Weights of a small mixture-of-experts language model, trained from scratch on English Wikipedia.
Size: 10 layers, width 448, vocabulary 16384, 57M parameters.
Experts: 8 experts in each of 7 layers, 1 pick a token, a sigmoid router.
Below are experts of layer 6 (counted from 0) of a mixture-of-experts language model. Rows are named router (the router's row for the expert), up (a neuron's input weights, with its number) and show model dimensions 0-55. Each number is 500 + 25 x the weight over its row's rms, rounded and kept within 0 to 999. Numbers have three digits each.
After each expert's rows: "gets" lists some tokens that make up at least twice as much of what it gets as of all text. This comes from a sample of Wikipedia text that the model never trained on. Tokens count by the router's weight.

# expert 4
router:466502483511481484507489485459500479470488496454514476523508488536494529479484455486523493485510483550485473542497499502483513475540515528476510481523525512482470496529
up0:547527502467545560489475509508515494482498439486525521506522521486528510472491516512503501499487495483473553480483493498484493547469501507517499539490490460559461465553
up1:508492556506491515471546488504470526524502552469504438505517530462508509514534501523521437496489470497538496534482470491498538466525526516525501514498520476475501484490
up2:465531505496519482496520523491541530467485508471480520517503510520523467478493475549459468486494512504504510453497536522488477523509530522460505506475519537496509540530
up3:493514557494469485487472502485536506533501481469504501482491478499469495475489535463514514534523510506497496512517485501508510480496506462500478506486511530482489467497
up4:517467535519481512508516514492489548469474501492525512478538511514469476480545510502519474533484531470486535513528487481465493498490526503521485491488463502505541521505
up5:492446480515500521489492474489513518466534516482513479490473507568572479520532503478513510487496507473490480473507508498470485490502506490541539465486521464468494537493
up6:512477518474505490532497503516514499444490505508476419516518510523480502515469506497513496491473529517537490512528514476479511522485506498515491495471475550499501549520
up7:504520472514512473474473496504473512506478493463563498556491497495536466505468474508525475473503523508496486492490518500494532521478492517516515513513484476502538483490
up8:503490501480499437493476481515517464502524513459503474489477498525505490474520506467482492531473480522483490504522520524475463478492504469466514473491499509520496462510
up9:485486511499511491515496499481494537507526456500496475533479516490498486518560482491516469480508473501520501473513523511503506500533505514507476472505543505449486493497
up10:491547518506513471493524466493483450488474456522484484492545496503506497530524479445480430532517496470515471505504502513446519517455504492487529466494508559473496521535
up11:528542457501497512514500487499474521496483517427453541502474532509534500537536463463495508471473517474492516495477472477517552516511530496517498537475494446499500513522
up12:486499493510484484505542467473504476522495496454499531451522517501464477544510500504526496481467525517510488524564474489508517492467472477486494511492485491526506490479
up13:494462498499460520505494491547464525481468509459502461475477499481527498491514510472550518501493468512475514496487519566507517463503526524503549506468522486481509516531
up14:503534524504497496494567495511453463450505536506482476512523514480531540520543478520507520510465522481525508476485513441507514486487496512514542521498441485532523558473
up15:471498494505468484485505513479493507518472460503528519492485503480473483495488499505523510493547531475482482477485499498467470528474482468485487479473467512507514496492
up16:529512514495495539523510513516502487475522528525485489474526478514490499507496475488478501490553470478488499490500541510504550555477503522490499495499529523517512501457
up17:481526511510496463494498477491516537475513510493509497486486513482516497447514484470536478472475484509495495510528534497482508485477508493499447466492511481539471533514
up18:507537485455504505504466489506474500520502489535509484484482519513506484519468480484475513489529475510507454523492491479511514500525465470489508484483499497509499468459
up19:499488492530492495499545497496477422499485460520463540486504473486475511521492484472559539490460519497543444502476481483509493521496504454450528522505486467516484493463
up20:495512487508476478539479494503513494500491518534487513506504514510518540529498475525466477499498477558497507474514511482469496488512481474469503521516519465483533549462
up21:500510442468519477505503463495524508505511504504543486457533534504501476483538509472528481491497514455515496506451462544497533496503528518491459521489534471513527485493
up22:504529505531491529475486511515538519488535523489522475485561479514478545508486482482494499499465499455502549542512464542476512512497502511496488506492502511530487497467
up23:513439538506466515533477466489493459470522499486494516503481514510469511513501510509529475485571497500499524466450477503486482452482526525470496487493472538494485514525
up24:495523470502477497530523515518506503519464502477479493492469493478555528504510505472511521487504495473519492472517492492470517501493502524522507524494473522487486511490
up25:519519468514520490504526472519511479522489530528498478518523477494489509493483512525502507481468448504505472529488529501500484477504488535498492524523525538485494488495
up26:490490517534517518541493458506482526518527509485493502488441514485487472548486481491479514516472541487527450486503487513484492485466522513509443504503469505468540495476
up27:499554495530495513522505504466513507476505497433550504474496511502457480474494486500467487524504523505472506496471510520478541510485488467458491525533507462489515515504
up28:506477479485507470515494495483521472499497485490516492478514479501533485519503459499480530526473522532472526463477468559557541506464499517483517475482534524498480474539
up29:472474478493437521510495499503516481488476490514452512511484512506483489513499518538493533514515486502504540482509456498502475466510524505500460431496514512522523511509
up30:482499501488505512528480478465526519485523506507527474503516549518541541497486479521494535445480483490512530495534483489557457509516521502498481546495463473546489521452
up31:525462519466512489417516494490443481467514469504530533501499523486545512481464487503514522535512503478540548515529509488510459524557489534504495525420529544495456507477
up32:510478482515563535491459477510473523516462481533515509444497458493491562504501471488503545507490460521469498466506494484526505465479464514501450468501493511502485513501
up33:519492558527519470516481462461516498482462509498480512545517472494519500481463475491504515537467516510479538505513487516512510510508515532450481448486566522473480532516
up34:475496539522499521519519513467533434496501468500516497509497553504516453537560449505514577520511486471508509506495457481527522505485528497512492563490507475511487488485
up35:501485483535483528519516497510461497518475564488492507532458462519575492538493487510510510500502445481466513502518522553527489487453516535505526510476505461532501465469
up36:495486495461506550457504500464467509479510514497503513483540476490552481453523506557499499504494508486468446502516499505534528492487486532459484468520531483509526511505
up37:496511475520528490482540512457491530489486482469506490474522510486489482506509511511487517507506526510484473484522524474451514520492502504494499458521474503487471486515
up38:518534516484517492524479502473495512520489482473463460480493511506511498495475503517489462470483497486538501520524535475521477507497502458500508496517473510497535520438
up39:475469482451458527488511471516507487489499449519545466493521504484493473482502506569477539539516477514526529537507483438507519497481517480523485508511462485510491490463
up40:505507553477503501527505487506510512517505506472457433463483512537494516540476501557497473497515496524495556499493506476504486514500454501474508504439493530485487498545
up41:516499508541517536421485488518467539510490504516515460528524507455494502554489466497528497483487462506499498525521486522470517474497444474507499526508535498500482516488
up42:434498489548565488519504509511491482505469525486501473496494494523537524542531476515505478475461504488462461482553490445489502471532476494530523499524476528535507510538
up43:477524517536461472504490543542496476483496502501523486520495487466479479524445478463435544533498432519505528497496513526543500494472489499505495502558491488499533481504
gets: "in ", "of ", "In ", "to ", "on ", "that "

# expert 1
router:548503487440497534511475496477543487541478506512461460498506467514496506495552514508515561526496454497515482537503497541494505474479506486473533513461515514490442500501
up0:468564489479490476479503447513484496455458445519436550493503538480451480485467448443469496485467543478492475517500537533506526478507501566493497503476540515543507509495
up1:480486462507479510472471522523501495493474518504522493503512491527538510487514502491490498487537498488509478478485541541453509533486530494529460528510488510497475469515
up2:496473515461500576538516507497491506507490481460538466496502522503493468456509530527476478484525489512463506493558468497521519459502527534534479464505570504515505499482
up3:484519501476513496503504506475497501486466493509498494513512461513498499504509518556499510534451531498535458512446511533467526475505504468516478471505527491504460473472
up4:449471486537553511509501500480560527581495483515453476508486495448503475486455480513530517520507481514477514516473496505511504465529562505501522502546490509469485531530
up5:491526491526470481482514533495518524513441481508501459519451448505527492471439494499511522493502531505546515494484538489492481499488512439518492498452504491498451477522
up6:502501507500534470526468449486462484484483507498510466524516527484497492548520547485471478538547476469511493500526489531503517495483477479527523456547492504546517534476
up7:504579492500471448500522497522505501489464450495504449548502510534543505540487467498509483474527499498482523485501497475552514499503460531531501509508532528522517530534
up8:501519460444499458505496451474509528463485474504487465480503554475483534493472507515451467489506495525498519461537476496519491539504474485508542475487509491453490484470
up9:514508514534515540495507512449513480441509493494554518484512513495463544451493476519537475503510505491490536538498485485468489500526513458479549506462540489517516477492
up10:497520505506489505494475502530486489537489486522488500486460538512533502511526484489484517502516561515494516509489501504518473518456496514489506489494536515451499478486
up11:540489504459514494523525473486522545466514489533429506506499518500457485488543499524538459480507510516520477508553488503513533514506526522492463532531514494507465489497
up12:503515479479528496510492483537526465512520526482507480495512447492515494556521533522487459529480544534499503481495500510504481529503506466485485503498505501477503527495
up13:495494496492530500459529494506580507510509483528503554516472494508481526507493461472508499490513456496466512500511487463491535473508496510497493482477520498485494500482
up14:528478451478479477497474487522492551456514550495499488451456499503547541476509502528474538486555535475514523573498502497495478523538486454498530486537506502519481517516
up15:461488510485517488485511495473506465473502519526527484477459498487501523528502513518518561476496501523475519480503500458516512465567490488515497508543483508464491523471
up16:505494472484556522501487455491490487506499490531461474505492502465537505477487509496488471492531535561476524501492484484510471498478502490499505533505511493558499453486
up17:539543429523513514470540518473543504472519493482504431494490509547509517487508507514515511519484545490482470511550544496513510558454519468467488491499522480512511472484
up18:523528482497512485455435458552475531529456498513467470489482473493523488498502454497516467497524463500478514481476514502517535513494472529495472478471481489520485473482
up19:523545513534485496508539510492514477518492476462517443524500536500529465523516469499462521529480509468560515495503526512524487472504527483448472500513525504447492495501
up20:506538543495487482525479472495504488454501487490472476533473490458497491473501495493515468533488528467477535481496491498533486568517475513487530511511523480469468483457
up21:525501490533509508475505492502549509489501507511480524505540506497468481509502497533546474498458470512525470518494512505526448509506506554516511503478464499476485512545
up22:503517499501530506468469479486524528496466497482457531451525506492540538491476496531481479509532517515490517450484506532479494490494513472513479508505497549516491532462
up23:518554534502520551549446470499521524508474514522487496521453454504513546526484517526485542511517506466519483478493463459511554489476512516468512505481499502495524518485
up24:499549525491509491485516471504503482515504481536484533509521533484474530527492543448519505499484517466504515513506569478502484448500539508493533479483477504524518498492
up25:516456479508461553490474524526489498522500507465529532497460462517492519546463494464490490532496485479508555510494486488514546510482524501479460493513488490482494531494
up26:460514482479537420471533431527541531503479503504445513513543526516510514501510493476504428473465523528486462522520419522512504524516495529472512517479520495513470492517
up27:469527475481481473461479554485448516474495484527536521486495450492475509487481512522514477503513483530463528491472513549491484520518516527503512479473510532493498497457
up28:497498518470509448490487505508568493484530499512545506510485501484481463540491500524522516436518514447502492503498502518483512516429466502499489514532488505464468501505
up29:535467497527510515505492489513532488513493494488502505530500490523516494496496470516528440477518511482483523491459549485437529484453524497508495523451519517519499526517
up30:477504467514498551475521494521494521473507495515520545505528533532499497513449498502503555527558498478550497498514506492501502536534509457509523491485520466532505451470
up31:478508536469501491514459483520461530533509478516520519522508503571456511471495486533486516523460445558473458509511542498523502496495513501511510545510470520477502517489
up32:478480484476511490535505501531558478467484482530498493504530509506511494512528477491486484500495512530515512495515512494517429503540506526507498463504509544464520513453
up33:512505504511528460484480501488479473495523520500491517490481510506467505504466511501440460428503481510514464494500531497552476507515506499539463515512506496555479528493
up34:472503508512489504514508496513492520488483500522520550526525507507520485462502496508521519488494492508492557451501474532531550507521504558497469495444524547524507440525
up35:508506476495469493494509528479517446517478498492479466463525454478504457490484525478510487460513522491503497502510474516481511518462526483517503498506496501471483547491
up36:464496499498480519472507483506502526548444528521493498530496542481516506499518525512515489496468462496493507474465467501492465511546482544502496486477475460505457489519
up37:533510460524533481518462511480494433481483536514494535502493502481576530516458454515500469552507504514525515495520495473546540530473501523535465498502543536437506549535
up38:488484469504472485496516492518449504487469483528501496532484519504532505501475495501538467496497527517483478513513518518552492494516494520523442485485484490508520521511
up39:498472519515514489483494536509499527506483540496473471495498487502499480497499514466496519486460526546540462516525487475506500443508492476514511492487507552486467475528
up40:491512425470482508493497512510474499490463519480486452537512481517476530535489542559502476482523505545473517477499483524501489481488481454510544498456500481510496471492
up41:495541472509537541522509463488494523514454508526467482501548475550486492542475476499519488468492466490525469556454515483528528486486540491515509508531466528505459513475
up42:573480510491509547488563509534533522474539488531491480498476443510522511528496455523512491525476463466454514498528502497494482516516477472504507504507489515503514482458
up43:547487534503490514502486489503479493514490483477518528485533518486500528507477493532473522516496506535494468520496529520534487533449506530462492475465507486500501508475
gets: "201", "\n", "- ", "200", ".", "202"

# expert 3
router:508479506449450523507498497494517494467492506501491504500489436509466508507501528505492492555509515524525476496515497467465507478531528473494460494497536489547488506457
up0:527539522466530496498533573505499505508500544481500496531532514526538514530465475487436517503499545537546489533502460532440510499540533512492491516500511509521512551486
up1:517509490508512489531501479442529498485480506470517490468483509483546485454464501516559457500513492474481508506499546452487503496501488475482487480527512503521476477519
up2:509557502478505505515492494488544477475508562489511478470530467474518509504502487506489523476525530456499509477522481459491471503473458500487500512466525494471506528491
up3:526521505503521535486483521467522506498481511496461528506539476516558473544470471509519486453490501468428493498497519471514529498500496454551467468421469477497519481500
up4:485506545502470493496459530504499491494488510484484521496491501477465508518573545504474529517505501491498503475505465520525538491527508481505489472489492514530515522491
up5:512472483460526491468482506518514498502498487514521516520475507471499511473492531476492478513523504495473476488464500530536482476481484499514518487522541481515479498491
up6:510469533475505529460499486517510504489464539528502541512466465529515510486480506460467524543477538485526498497443478514507438490493483493506499490486492516513507518520
up7:486526543539554478560482472496488503531454516477495521513484504517497522492533507525482530483481478474531476525505517512538535478502446530532535506513505517511494489482
up8:549529479508545535469518487484512495481556518493485429507507539465476529490518466496524529521491479481484503479512461508515486511481510471503485470529497479487515458525
up9:483483511522543526504473501485510511506478520512502524541482517525512461500488498519507507521504499472502468544464491511512481526462537469490529472482491533483542523542
up10:474496500488507512505454528500545532539562462515546481479449490517545526506478492503455489503463468488469452510509530542500451517490526468517488484522490518479510503495
up11:568486479482514514467508530475543523494549523546493537520499508490493520504459505517491518521482506552496499504456468486527456502519501493500514490526499480514499537551
up12:480471487525481519484487446462512504505491524528536491511491492508473509504490497536526493463528516504506513463480472498523507462512486481504542499510484479498490499517
up13:497460515545507488496521491549472481492476490450525522491481488533507492469485525514484488505457474511464533513526518522496498521487506482504476487476528450493487522522
up14:476562472471499521477467526507509479533420567508544486507525500486488490511516518506471499517483468498456496458536489488484477472478518569516475460464530485489497481513
up15:472540528520457502490511504486510489475491488478482499509474502512498480483516464517517497523510505560484515555525532528513489494505513496518498490504548476530521493483
up16:451497510468495482497527486494510514520507498471509456508471483517465457538500543532493487548515516515504473549497460509477519521484521529525465505493471509474493546490
up17:477478574504482470509499481506479500469510503523542482523532536482505500470487520499532517496503475504526466531515528490532470479511485486515504480517492503449542554545
up18:525492443487499532423493502479453515533491487491473483529512484540507515478490510491491519495537519512477487507507544520474486512548537497483502489494517501489493514479
up19:510489474534512545472482495488517470487493452477481526458496522518496502518548501480488512512488519521488509495484432521464480515465522557490466445515463526494522437525
up20:525547549495540501533539503474486474447503522541529487473489527473519528533478511469463528505537497523479527512541450523544565541510492485488490496509481506489522515486
up21:488486478489496543571488519476499486502519528472525508500530518476530520485505488496494503510513526517493532498498485474513474489537498483523497519476495504520512472497
up22:533480499492509497522461518502508507461484478489464485534531527450503498487507492528509506542505476523541520511495512489459469514526464510504476460518517505546463502510
up23:479488537511507538537493511494496474475436513536479497524478466460504499511499513520534505541507518532499533574512522467485530523517516482526479519530571501533463496544
up24:538501508494493485473479465508499519473493487492459493492483473531514490482482473476500498517508498542496476505477529504468529470510539437493485483499474466491509502523
up25:500497496460539531491466511501503520492510496523446495556524525491492536533470502496484499477506485521519527527528508507462508486491521511507488467474540477499447471536
up26:469536512461498537520526494450502518527487502557465479513477516559462511527501479507518461518491466506473480456490478524514494489545521454550510488488457526536477497486
up27:533515503513545544523528461500518513521494480513534491520491461493497538475536498548497479476457493502536494518504474510484455492508462486489453521516481519535507512450
up28:495533509525506465512499463493556470465485475445514559492501457525528545472484534508505513512466503541459510522528502519478493515495492485524506490525516493540514474518
up29:467455478509524530533499531527478548508508474509468507512550514505476482541494514485497438497495500549494526521488504525461499530467531493506525502527562524464487520468
up30:456514531479502522488491482512483493482484482517465480518508485504523493477520537519538451519538484474483483520537477472509491503483480467499531469489536503453487521524
up31:490502493500502512478490503465481474447490496506473514498452454493485537542509476471544527507506506544543448495478501521524512520521531507477453488514510514464503526478
up32:500508517501504497478485497526499492490498511514418477476495497465514506516507532524528513512456492500484555493458481492534498481501484495520483507468554504509504471500
up33:542513485482487512479487499541510521506505501537471550461495476465492472456482496513504499532457516508467501523510536510549515491498525505478498456463521528514485520491
up34:527514468520489537528482486518492485479469539451515510484486528474482519497509528488481493571496514487503483485491520530496512495484510469499485566500458485507464482493
up35:538539506527511500477484469484496495480516473504540490500494522527474447514488529520459492564482498509524477462483505435498509484551482451485537457514503507473514522515
up36:511521498525497513508515506466533486502485495535508527490530514513495473521540529517511465481510516500546514539496499543455505465486532469503447538444506518484485509488
up37:463488479500475487528486516526503473479490477528483523518508495499473512506509460488498511507499512494464509484483507494484516529447521456502535445492501485544485494506
up38:498538474492539467482519507533547469467508489474481503459486497493510465539468485469504459497492486530512498529529485464485513472472530466495500507486479526504522475511
up39:510444528527473475461527516491463522462502480514534543509527476500477565523483508457541501525466530491489451530528490515520520497489522537444505502476469517504521505538
up40:479514513541507410514502457461501496511509494530501491475483478515447549490483454507468487485508514485489494497509458490497473524542486533479518541505499488501544505540
up41:501470460486496471483436473477502526525504542543515501494519515516489494539512498470523501517495456519484496498504518484494471523464494471522490508505481485511522524469
up42:495502497477496512487491482501482554516500538493493509496514531461482475452487557511511487523519518519472514498518491496547497486478484523478460445469462516515515523497
up43:507521481498494490517457547481519499492487487491523572522469536519490471504510518536476507515484522501506503481530468519504495523495471522536500501534516523492495492510
gets: ", ", "and ", ". ", "\"", "- ", "\n"

# expert 6
router:527515447458481512506483492491472485500474464519536519480451469500469467508529449472555512514527478475448476502480487528510476487519444486448495466558529487515530535491
up0:480489513481501505475448531477549494471517535475509510517488495490434462502529514454490466484495484517522530492493520455507485539542526507498494458497458468501482493558
up1:498495488490498503485481495465505490541479537519480498528503502509518502507494472474496521519501510503431536506501499490463527507539513501532553476531482504497505484533
up2:511516487524528500494530499454496470497542531475480459491555510482466490518484543480516560545478492517491505509502504510536501513501479475498467513525559468554445520456
up3:525508448515539486472514484517561567476506508521509496515546475511458458482519478459500487484523496543469487523448552543517507507494520465511495451492464528529513493502
up4:508495490505505528530510471500472484504508447517507476525470518492489499513452489485490487491558580517502474495478508515522524510490536519505507503455492528536509489463
up5:520512493527493502504520485495533552405496459451478474511493481513455501495508488507453502497499514505555521502537492479506495520538533474466482484496470558539559461492
up6:510490484495499509471501484469471503455519462519551484569553498532526534560500513463532506561496504490508487491509516497500527480477532460486477506492538469545488513484
up7:491498497459497443524489506525535453508515512496537522491512516501498488507529496484550476451488465539495552513497494487479512505473523479506548481511482508490491493472
up8:532478494541484552522491514470503477450503504499511524497541512493492512527505450482517485518471503528461466483496507507497535470540511509507545452522461534492493541460
up9:498495499539497503471458494469506499534512521459493514444462493512521476506439472537482485508513502532508491535473521459499482516520521509528524529537526491478553503503
up10:501475507501487545533511518445513511522470491520501543491523437496526495490509480483477533528559438453479473492503517482494502532497492491476570496505483516499522470504
up11:497504463497481470498476524460493486539530501504499487484524489529575536490507482476496523523500570527502512471499529488503499462506494525537512441523516494492482512503
up12:472529474517503494515476518441513501504484504506469445511504518497501502473465519516468516472493505496492535478503468486486488462487503495511468485494494517487533542468
up13:530533476514497536445501516516434480497508517515576522504500498484460502466464468498484518473488543552507505510496505528514528474507448505482543502462492467570490493525
up14:460543462511492483501510512490493480523503498555547472464525470463503521491512504538537483475495464500523518461506492482542508525497490496467532518520475542567460489512
up15:513520481462523520477516470520581557505496464461484511460502487512485508519492467513515496477502479519516457532465551500471471440520435519404456458468464481478511517508
up16:481488494511544520448499519565557515542486501484460445519490514534492510515454505473490470526491465461504490514500498499526455510458521510536500473510489510464502501474
up17:492491503477511507450514469511472505532520494488461532533537468454488464496464488465526492528560500500516495524488513533500503502529534498517533504485421492493488554470
up18:492491473509532489499490500534440534510461530476516489541499521497502524484491455525523477490494466472516517466521505517469519511481493509492504467504501459482478499467
up19:492442506464482505519514466540549483530512518538546499562470490475497510518466520506491510467461503533457508488475526487499487514518496487463541546542520466505501499453
up20:505513502546560511478526496503488570514480492518487516484478523489522505548487518470519524481454502499447493472517478507471505507535513412519492485468525522522498546532
up21:520465545464502484493463481500483498541515506498469474446522485510498522502482528497484440466520501514508527475498521460519533517539504499494504490538509494481512517501
up22:486480472507511517508470493499539483522502476501505487506485454491486478527473486504500555480507468485469504476507498491502524501487464477504486462475514502453471496540
up23:490497512517503488479519508454507511485481501495483526518489484513464520518558499472492518506472517478473499475462491475497485486482447498518478484476517501467455528449
up24:524523482496441528508504483460544466511559502478486492485524481524472436502526552495514475461520492527534502475501470497452522520485508472507490545508526511477464485529
up25:518487556480472519490535489462440471503476494524482494500463486523477487528506487518518510488531458528473481533526514503460529492547481527456480512482514494463478423504
up26:458502486492509490500465505474516481497497485503492583475504493513483533480480529482486540514506532490493522510534494504480509534474535477509542490476474496477490474454
up27:498503507496494466508537515489531475484468537511526555471490511445457534481537547513491503489493503496483505523457519511547545473508502570511521489516464455467499498451
up28:497521489510474506526527508482562463522453482466489477545479504500525534496525429487505513495487500497478477455504555464485491485469510510462491503524479521478469511564
up29:480522464482448471478509472473525529443494528517526510452505506498544480505489463457482478544516451526458498518522472497520470525521440466494469523494515504510524537478
up30:509514480509518523491473489515490490479519501515514476463529488491455520524489506533451496538508503487469496492504499506500428472490543524497471503521504479520478489491
up31:484480493472555515510515502484542497515522505500453476459500498518443525481478471521504512490460528509488504503468520494463502516532483502514474463488493459515565487486
up32:508502479518465532483503516517450480465522492506480475490501494526473457538522516517503491487473534510520439493427525456457540470462505507493459489497469508472481540498
up33:499498507511463501476467509490498504478503465480537528495522472488469526507498457498519498518500507465494515477479505512543512473477491487546506528490505494506493484487
up34:503539475477500495492504519512465506518501482557449506488501504479512473508464503548523483525497528534530488514494522512507480498499497481494475532435514510515516478481
up35:447514521487497479518503540479457489511536500481462508498506495473534487496473495525517525564500524492492514456490529480496489513483492512521477479492528484504491498494
up36:496487495487464511497503551491431508470469502487505491508513531501505468524513506525522520481479480492516475521491540515493513521499517517506481535497488478480521511454
up37:582520504435486482476476503484523499475511492481500531459484479491521484506496486508485478482495499498469517492509524493556487490505494463520515532543499488505484455494
up38:525459512493499558501509541506535510488529472494512535463467503470493489476478510520518509508498458500487481472510516492492496497493469473505500492465548457525532497502
up39:494452481486557478488500501495547504515509489538556494502516482462531502498518488474466496509514445494494486500496471508485509514498488499483501509475472526473478504453
up40:528528500443512491483489515527499500532532510515526507493484510524466466498527461534538518515459493511495495483512460521483546525527521533497482515523455560520458522486
up41:522503492485495511523481511476506523506486472546496539517500492505476513497521463533528499481524478524491495511495475503559502483491503504496523505531524505473517458494
up42:508500500504532537538452508513501529498505501542489495496507513516517507483459537522498485501478496503460494512538508516528454508498486532524518503485524525489532497484
up43:505459539534462485485461494508522482482467484474533484507502531487542464487497480496510555500521482482530479469501506504565474497467515538483481475465471483551465506478
gets: "| ", ") ", "|", " ", "; ", "0 "

# expert 5
router:502490484488508506517473501447508476499515457522476474546481468501444539486488457523507468484483511494492482513516478500507526521531524481471492491507457501518474546494
up0:470478533518479507479519543484474493501520478508516519488464548523486506542484527471490503525508479516499501499522519519513428460514485503452548478488467490496529512471
up1:473488488563458490482490499470508528484513503542529477477485515510469469494492492556501463518522473507504532502522489526506491513513495467511541484517519501513533502525
up2:520504528495463533491463470501480510512502496510539496539489491517511444543509459526478462465519457551493505522448475492504480510497497516496487526482519523520500508507
up3:517471513516503499500500518476516520505523484500537450530458486523440513521499491468465488484480525511485513467481495509491471510488517554541528481469433488518494535520
up4:520467515485521475506468454468470486472521489486514509458488556485496468493546530525479542543483495509457523473491497460468497498485459510521499487472489478457474509525
up5:467523504474510478535500478480534526478503519518469493529491477498490514489462526483484492507520482484509536520493481504505462498460550512503445496491525490476477510485
up6:510467491521531475503470519526506486527502449485491505511511471499485479448517539504532506514479509464492505494514526547504480506495476506513483466490485479528478500455
up7:498483545497498471526499488481486504523493482511517474539509466492511487453499507450505471493504524524518495490510515525528498501462507511513488514488506481482461457511
up8:522495488527524530524486488526530509526479490490505512553493511507489489490455510436445515486527522547479541447460498535530532502499506485487474502486484517528502492512
up9:505501480505479526560484528469506496519529480457485527501498498462503508505537495531562473510506498476465496494470458475508504472515460540547514508464519499543508470505
up10:515482507531545460480476504497506521508509501511517474499523493523522473492517465465476509518520533535491492544448465500486498490508516520522551499426476489515534483472
up11:525507503493511519526504482494472514452512480587490518539458494502487459495458460495517513540536453473506491558524497504507512442494526502551509508509505494462546521486
up12:502470474483506507539459544480484509488471488521502505549540499471482512503496527500487489493481468492521497494502473486512472445490506516483513465559488509504456501503
up13:485510566489540510480519492471486487507526522496483492512483534509474521535491511519494516528463476461528469532492505435514521456487506474499502558526481488498449541488
up14:500515499504513521516413490513481509491520539494488481531463508517504518543496481502502515488535532487565481498535486516498508536521515490472503473502564533547501496502
up15:446521532455505476518538538529503495570535550476517463500467525517521466540515526533498489480479531480506492509531504492493459504526515498531481507507491496474473496502
up16:522491504521538510492514500514455538565499449484484493491483483500494482531486473517532509491490544520484540522508509474495577488510496477480490554524479510484453549541
up17:458517504509478495534523479475485492492488518500514488503514491501519455462517481466463459532473502513458529494542535489517493503545501498487460534513554466504477468511
up18:522509538555511480511529528488503482462463514515508528534492511447504487477445479507483456516486501447493489551476519502484477516479518508490553496480496537486506512511
up19:484498541515527480464497467519531518520535511483509502487567527507506517533516546480493510482499492486520492529500428546507514509522532508491496488520495543474528541492
up20:525534566474528510479544516503471462508509519493499490477503511486519495457479522496459426488526501479482461533473504479466524524546484525531481526467505497496516469499
up21:502509483500529488496503512519483499532509489542526445492525485512504505479523499527542559523497517523516518507492518541522482498528523486491497501517508501509480436495
up22:493446500509505533440513498510497461515494496486487401496524485507524511548472520445536487471553481493502490467492532501494507518475477495487528469503472506542439490458
up23:482475504498563522560478477490497489518498468465460512501470503494489529492532481475499507514502523465513505478499530511523502531507462555538450486476482545549500464493
up24:500473488523487454503486460494487507544497509477440508546515485492471481522486472473489476498491466497500453506487465499509502455486469497464497517506494482466504501489
up25:507505509475521547510520518520511505471506514485451497519526481474520506508486446530543519477491535487484495537489531472471497485485518500496483447455503480518500479499
up26:525509515509518467482452466509496458501483495521478453514507511469516517516509524501509533516499530547509507489492469525516502474510551480456500494484520481521468517545
up27:525457485436441480481522514496500465523503518474480534487543480492492511495506500484495475567493522498515499517473519490522449514486520466501483506527483448481527534503
up28:516484480498525440497503483483478484530509504512496514524525514504517541530531502459508487497489513524454492507530568503490498438447500443490515512457461506547485512531
up29:506525477514549528505480498507499525525518453499497528490472483562472501499535474509490511470487550496496491487523479531519525496513487495451542483539526488515506477537
up30:528493476445492517479512483500556461514494531484501482498508510491517489493500479468544520494478506532520509489501501514560486439524464489512517507526494531494536487501
up31:476541522508508494531478461495494482491479457524472478521476544501434496503505499455492546465491487495504473537500522464529528440494489492518491502543485519450468527482
up32:515521525522486497479511534546530539542489515507539551509481493470526518580488498489491475490520514512479530470504472494497530464477506515479528481536438458504500509526
up33:512482489517477503516495470483504489502467487479479480533498508540508484485513502516504476472482505499485552542516488553515467518519476487512546487462519439477437472484
up34:531458508501440538521511501525472449540467526494455486483502515505496494487466527470548493568515518501510482494510475500534460476497448517474466496494515470544490485461
up35:506485538508492521482511498476518480505541523500501523533506493503451485491520487474526446497505528540523524524491501519513471551492492480522479502479488475494448476483
up36:517517508456519520495543539498541484528474510484482465480529508504526495467534499513510495501496477472530496469508542540512518505492470514493468511468500481468557512490
up37:490466530491531491546450491502539524496466493454475520476488521493542515465524501498506460461487472503513465569515506483484504520480526489524498573525517482482491512431
up38:515527508516513580529497513509506534478534560475470494492466494456500495490490482501509526497511494510506486503508481463487501500508464501465519489479518507438512488523
up39:493501521490494493493510482464559470457514490493528488489481490471473476457527490511526503505474525489506522484480499480463490478534541534513461509533498512502444462509
up40:494483483512450517519505505499496497503506513490519495524511522473510512537494470504482533489545520482494507469500536503510486489490492507454494491523481483501502517514
up41:524480511509502499523530449474504481490517461522474540479509498480493482493527507499442505513494489538470515524504513431501528489489492519496551439507526506504486526475
up42:490476478519500486516487517467510459499490474450519484490464486536529483557492485519529485541514465531534468534515507530480486539496487453512519449549494491463545493461
up43:531512488462506486469528513503531515489519478510551520534472513491486446476528485519492464501506515506573476492556517477452519492484531481459471512546492508516521502527
gets: "the ", "a ", "The ", "an ", "'", "his "